Experts of a small language model.
Training: a variant of SOAP for the experts, 314M tokens, 4536 steps.
Below are experts of layer 7 (counted from 0) of a mixture-of-experts language model. Rows are named router (the router's row for the expert) and show model dimensions 0-255. Each number is 128 + 32 x the weight over its row's rms, rounded and kept within 0 to 255.
After each expert's rows: a language model's description of what the expert responds to; "comes before" lists some tokens at least twice as common just after its tokens as in all text. This comes from a sample of Wikipedia text that the model never trained on. Tokens count by the router's weight.

# expert 37
router [121  80  88 140 170 110 140 127 149 154 115 139 129 138 107  90 112 128 109 160  79 105 103 114 144 156 140 127 142 213 137 140 148 132 218 109 110 138 130 141 155 171 121 133 110 117 130 135 147 193 146 107 119  91  67  95  91 141  86 165 139 116 139 154 110  96 143 156 111 101 120 143 176 162 169 151 167 137 111  92 105 118  79  93  96  68  66 142 126 131  81 124  99 150 195 107 129 136 134  41  55 132  90 159  98 127 140 110 127 117 104 121 144 133 116 133 142 152 134  93 139 160 134 109 137 194 175  76  92 130  94 126 121 156 145 198 118  97 196  52 147 107 109 133 120 110 125 101 121  88 137  33 170 120 132  90 122 112 125 135  81 136 128 130 117 130 181 114 114  53  81 127  80 140 159  95 130 122  93 208 202  88 112 161  85 160 112 110 113 118  81 162 130 130 136  43 144 152 143  75 129 147 109 146 124 201  99 138  84 127  87 125 147  90 117 105 130  85  77 150 193 191 159 111 125 125 149 139 177 191 181 136 130 152 112 147 181 147 138 156 123 122 120 126 103 132 123 157 126 130 159 121  90 161 182 186]
Sentence-final periods. Periods ending prose sentences, often fused with word endings like "ation.", "ing.", "season.", usually before a new sentence or paragraph.
comes before: "\n\n", " The", " He", " In ", " This", " It"

# expert 13
router [166 128 120 153 120 133 151 106 187 158 105 108 138 152 123 138 110 164 131 145 100  77  93  98 172 154 185 133 133 185 162 156 119 118  93 159 103 131 132 157  97 146 146 111 150  90 162 144 157 139 163 113 105 107  30 124 131 119 117 130 106 114 131 167 117  85 172 166 195 189 134 153  99 128  93 153 134 156  81 102 144 107 125 116  88  89 113 120 111 142  95 142  85 193 105 131 132 165 126 101 108  58 105 131  98 138 124 106 135 114 110 155 165 136  92 103  91 154 136 124 168 159 183 183  60 178 150  22 120 110 103 127  85 129 123 164 122 135 114  97 211  86 114 167 102 215 136 107 111  94 142 125 139 117 118 137  81 118 162 153  70 138 175 146 147 136 124  97 101 101 107 108 114 204 136 117 138 220 117 165 139 122 141 194  46 100 133  87 120 159  75  81 109 159 154  98 145 121 110 111 128 131 106 107 112  90 129 108 148  76 115  91 159  83  84 115  79 121 119  63  93 165 142 126 159 142  87 138 148 167 174 103  81 181 130 122 161 176 127 145 138 108 154 127 125 170 126 115 138 165 157 186 127 125  99 194]
Table cell pipes. Closing and empty-cell pipe tokens in wiki tables, such as " |", " |  |", "% |", " | — |", plus some line ends.
comes before: "\n", "| ", "\n\n", "0", "|", "- "

# expert 29
router [117  91 130 193 120 128 138 120 171 113 118 103 159  99 103 145 149 128 160 135  82 193  85  87 160 161 164 187 145 149 126 115 126 124 170 205 112 163 118 151 149 115  85 151 142 127 143 148 156 173 102 114 117 134 105 122  96 169 149 103 113  52  93 150 104  80 205 144 134 153 116 106 126  92 119 136 119 135 144 125 185 115  97 131  98 132 136  86  96 141 161 117  77 159 126 126 129 175 108 137 108  83  80 137 144 164 163  72 147  83 110 230 144  48 183  95 135 188 132 161 139 148 118 112 121 135 145 125 142  87 125  58 139  92 155 169 100 146 100  65 172 101 184 159 107  91  91 132 125  89 173 135 136 124  93 127 112 107 123  65  77 186 113 127 111 151 153 107 106  63 154 135 119 128 133 101 134 117  83 171 158  89 141 101  92 140 140  89 185 139 129 113 141 123 173 147 165 138 147 116  87 142 179 107 120 130 151 125 116 125 107  96 138 115  86 120 121  80  70 168 161 148 129  76 160  78 113 118 149  97 155 107 141  94  75  95 193 139 168 138 128 104 102  64 101 176 153 177 125 136 217 144 151 156 160 191]
Year endings, past verbs. Last three digits of years after 1 or 2, such as 864, 013, 024, plus some verbs and nouns ending a phrase: died, games.
comes before: ".", "–", ")", ", the", ",", " by"

# expert 61
router [ 90 112  47  76 152 102 186 110 208 157 104 131 103 112 125 166 138 124 161 165  84 146 101 134 179 140 140 140 201 219 108 148 131 132 101 148 124 132 113 128 120 154 110 149 178 112 124 115 162 137 152 149 149 178  85 158 101 108 138 125 124 137  86 156  93  99 135 165  71 156 145 150  69 126 147 121 113 152 170 161 115 109  88 171  95 130 139 114 129 142 143 112  55 166 142 123 139 167 106 122 116  70  87 111  92  49  75 110 108 134 134 162 172 134 108  46 151 188 128 140 135 165  98 113 118 159 141 133  72 116 140  27  91 144 154 113 107 144 129  98 177  96 159 123 105 106 166 138  90 119 154 150 179 171 101 115  90  87 106 131 123 135 146 114  76 144 106 102  93 113 119 149  76 178 147 134 154 175 116 133 124 113 140 160 100 126  99 130  99 156  62  86 107 150 154 117 102 150 123 115 101 117 133 145 149 108 113 115 104 157  70 121 143  81 130 189 151 118 100 164 120 121 141 142 191 100 164 138 140 132 114  69 163 148  64 133 244 147 138 160 118 127 137  67 102 132 138 140 112 170 122 125 141 143 182 205]
Place names and numbers. Closing words of place and institution names such as County, Street, University, and route or road numbers like "Interstate 85", "Route 36".
comes before: ", ", ".", " (", ",", " |", " and"

# expert 18
router [ 86  78  91 102 122 140 163 119 166 149 122 124 180 123 124 182 129 162 126 155 119 115  93 141 136 173 167  90 185 206 136 112 130 152 101 100 139 107  97 106 126  76 121 107 100  97 149 120 189 114 107 133 124 124  50 106 117 135 158 175 128 140 118 107 115 135 203 163 113 128 119 123 125 108 160 133 137 184 149 158 127 115 126 142 106 102 107 113 115 156  91 132  82 140  96 125 173 134 122 102 167 119  90 179 110  92  78 107  28  43  96 173 158 116 159 110 186 125 157 103 188 133 175 132 125 110 120 104 113 126  83  64 176 120 108 147 129 112  93 122 187  68 170 138 117 132 144 119  72 128 136  72 134 130 133 136 110 137 122 117 106 115 102 117 107 154 109 100 121  81 129 142 130 159 110  83 137 233  81 179 153  50 167 140 137 123  94  96 167 155  59  95  93 157 109 163 107 190 150  93 133 101 137 108 121 137 140 135 132 113  80 109 122 102 122 115 162 142 112  95  98 174 176 126 168 124 106  99  97 137 139 133  97  82 119 130 226 181 162 158 135 133 111  72 131 170 110 131  83 174 144 171 147 165  87 191]
Table numbers and ordinals. Digits, ordinal suffixes and cell separators in sports and statistics tables, such as 4th, 3rd, goal totals, FW, MF, DF.
comes before: " | ", " |", "; ", " |  |", "0", "% | "

# expert 6
router [159  81  83 103 123 103 135 132 163 159 134 114  97 145  91 105 172 136 134 142  92 101  98 123 155 164 138 104 160 229  79 116 204 160 157 130  67 133 110 120 118 154 113 149 124 132 137 148 128 172 165 108 146 127  64 164 124 114 131  95 101 124 122 149 128 110 159 120  63 105 148 167 138 130 155 126 141 159  81 115 122 134 114 111  79 122  68 122 157 120 119 148  99 133 129 121 129 145 148 105 108  91 110 164  84  92 125 102 163  63 111 134 108 123 118 157 174 153 142  75 111 112 172  72 158 157  97 130  88  91 104 163 107 109 137 154 126  93 201 136 135 111 105 124 103 167 115 125 110  84 130 102 153 127 131 104 119  87 136 126  85 126 122 110 150  70 164  90 134 111 105 196  74 164 173  54 127 151  46 200 247  80 140 145  71 128  87 142 131 155 144 100 135 145 186 108 149 158 199 104 141 128 153 171 130 206  67 165 108  82  88 132 111  75 119 107 138  94 107 107 186 149 138 128 135 126 140 120 181 180 135 151 123 189 126 128 132 144  98 154 118 116 158 151 121 210 134 169 151 131 126 119  59 157 140 107]
Periods and decimal points. Sentence-final periods and word-final punctuation, plus decimal points inside numbers, especially geographic coordinates such as 17.30028°S and 5.21%.
comes before: "\n\n", " The", " He", " In ", "S.", " This"

# expert 36
router [108  99  81 142  95 136 169  89 126 161 107 120 124 115 126 166 132 115  97 129  89 104  94 121 120 176 166 124 186 205 121 134 123 157  84 117 112 125  98 163 107 120 102 111 119 121 160 121 225 134 118 166 138 132  50  84 149 139 141 142 145 145 152 115  98  99 137 139  62 143 170 163  63  80 166 131 157 182  86 118 202 144 151 137  97 128 154 111 157 126 137 156 108 130 102 130 133 135 105 119 148  59  93 164 128 141  72  96 115  92   5 150 117 139 167 111 120 125 153  74 128 158 181 154 114 126 152  91 112 149 112  92 134 137 122 150 123  93 116 148 197  54 177 171 121 119 103  86 119  99 137 122 120 148 147 135 132 109  82 127 108 180 110 111  81 133 171 111 104 100  92 141 126 138 176  90 148 209  95 174 130  43 172  89 130 111  86 105 146 117 109 104  90 115 121  65  99 181 171  98 139 144 130  95 135 133 141  85 137 110  89  89 139 114  87 122 136 125 116 105  92 175 148  79 165 112 103 129 124 134 101 139 133  77 110 158 194 162 145 168 136 137 105  88 143 149 149 162 142 155 165 183 176 161 130 207]
Numeric table cells. Numbers and dash placeholders in tables and lists, such as minor-planet catalogue numbers, vote counts, percentages, and — | — cells.
comes before: " | ", " |", "; ", " |  |", " ", ", "

# expert 24
router [131 119  59 121 155 120 186 110 177 158 112 112 100 105 165 152 126  93 169 154  84 158 101 148 178 179 161 136 144 207 121 101 118  94 138 140  94 117 124 128 157 118  89 101 153  92 132 116 165 140 151 133 109 136  65 104 103 101 145 151 147 104 132 169  73  97 158 180  95 151 152 147  72  96 141 135  86 205 138 160 138 131 122 120 103 120 136  86 137 137 101 152  53 147 127 124 137 132  85 152 100  93 122 146 126 103  59 102 101 126  93 173 148 138 136  88 116 132 148  95 121 168 168 163 110 123 144 113  94 134 103  49  92  85 122 135 110 161 135 107 144  23 137 147 121  90 114  86 108  65 153 143 134 162 148 123 121  93  68 137 156 167 119 134 142 139 153  96  89 140 126 168 114 182 141 106 164 192  92 174 126  95 140 128 103 125 120 149  93 145 106  44 103 133 156 149 137 171 159  97 142 127 168  87 120 128 101 111 130 121  75 125 200  78 111 151  89 133 111 100 117 144 129 126 227  68 149 122 139 118 155  60 149 124 100 161 249 157 172 153 121 159 117 102 132 125  98 140 104 158 165 174 172 133 145 154]
Country and place names. Country, state, city and institution names after in or of, such as United States, China, Canada, Texas, Province.
comes before: "\n", " |", " (", " =", " |  |", "'s"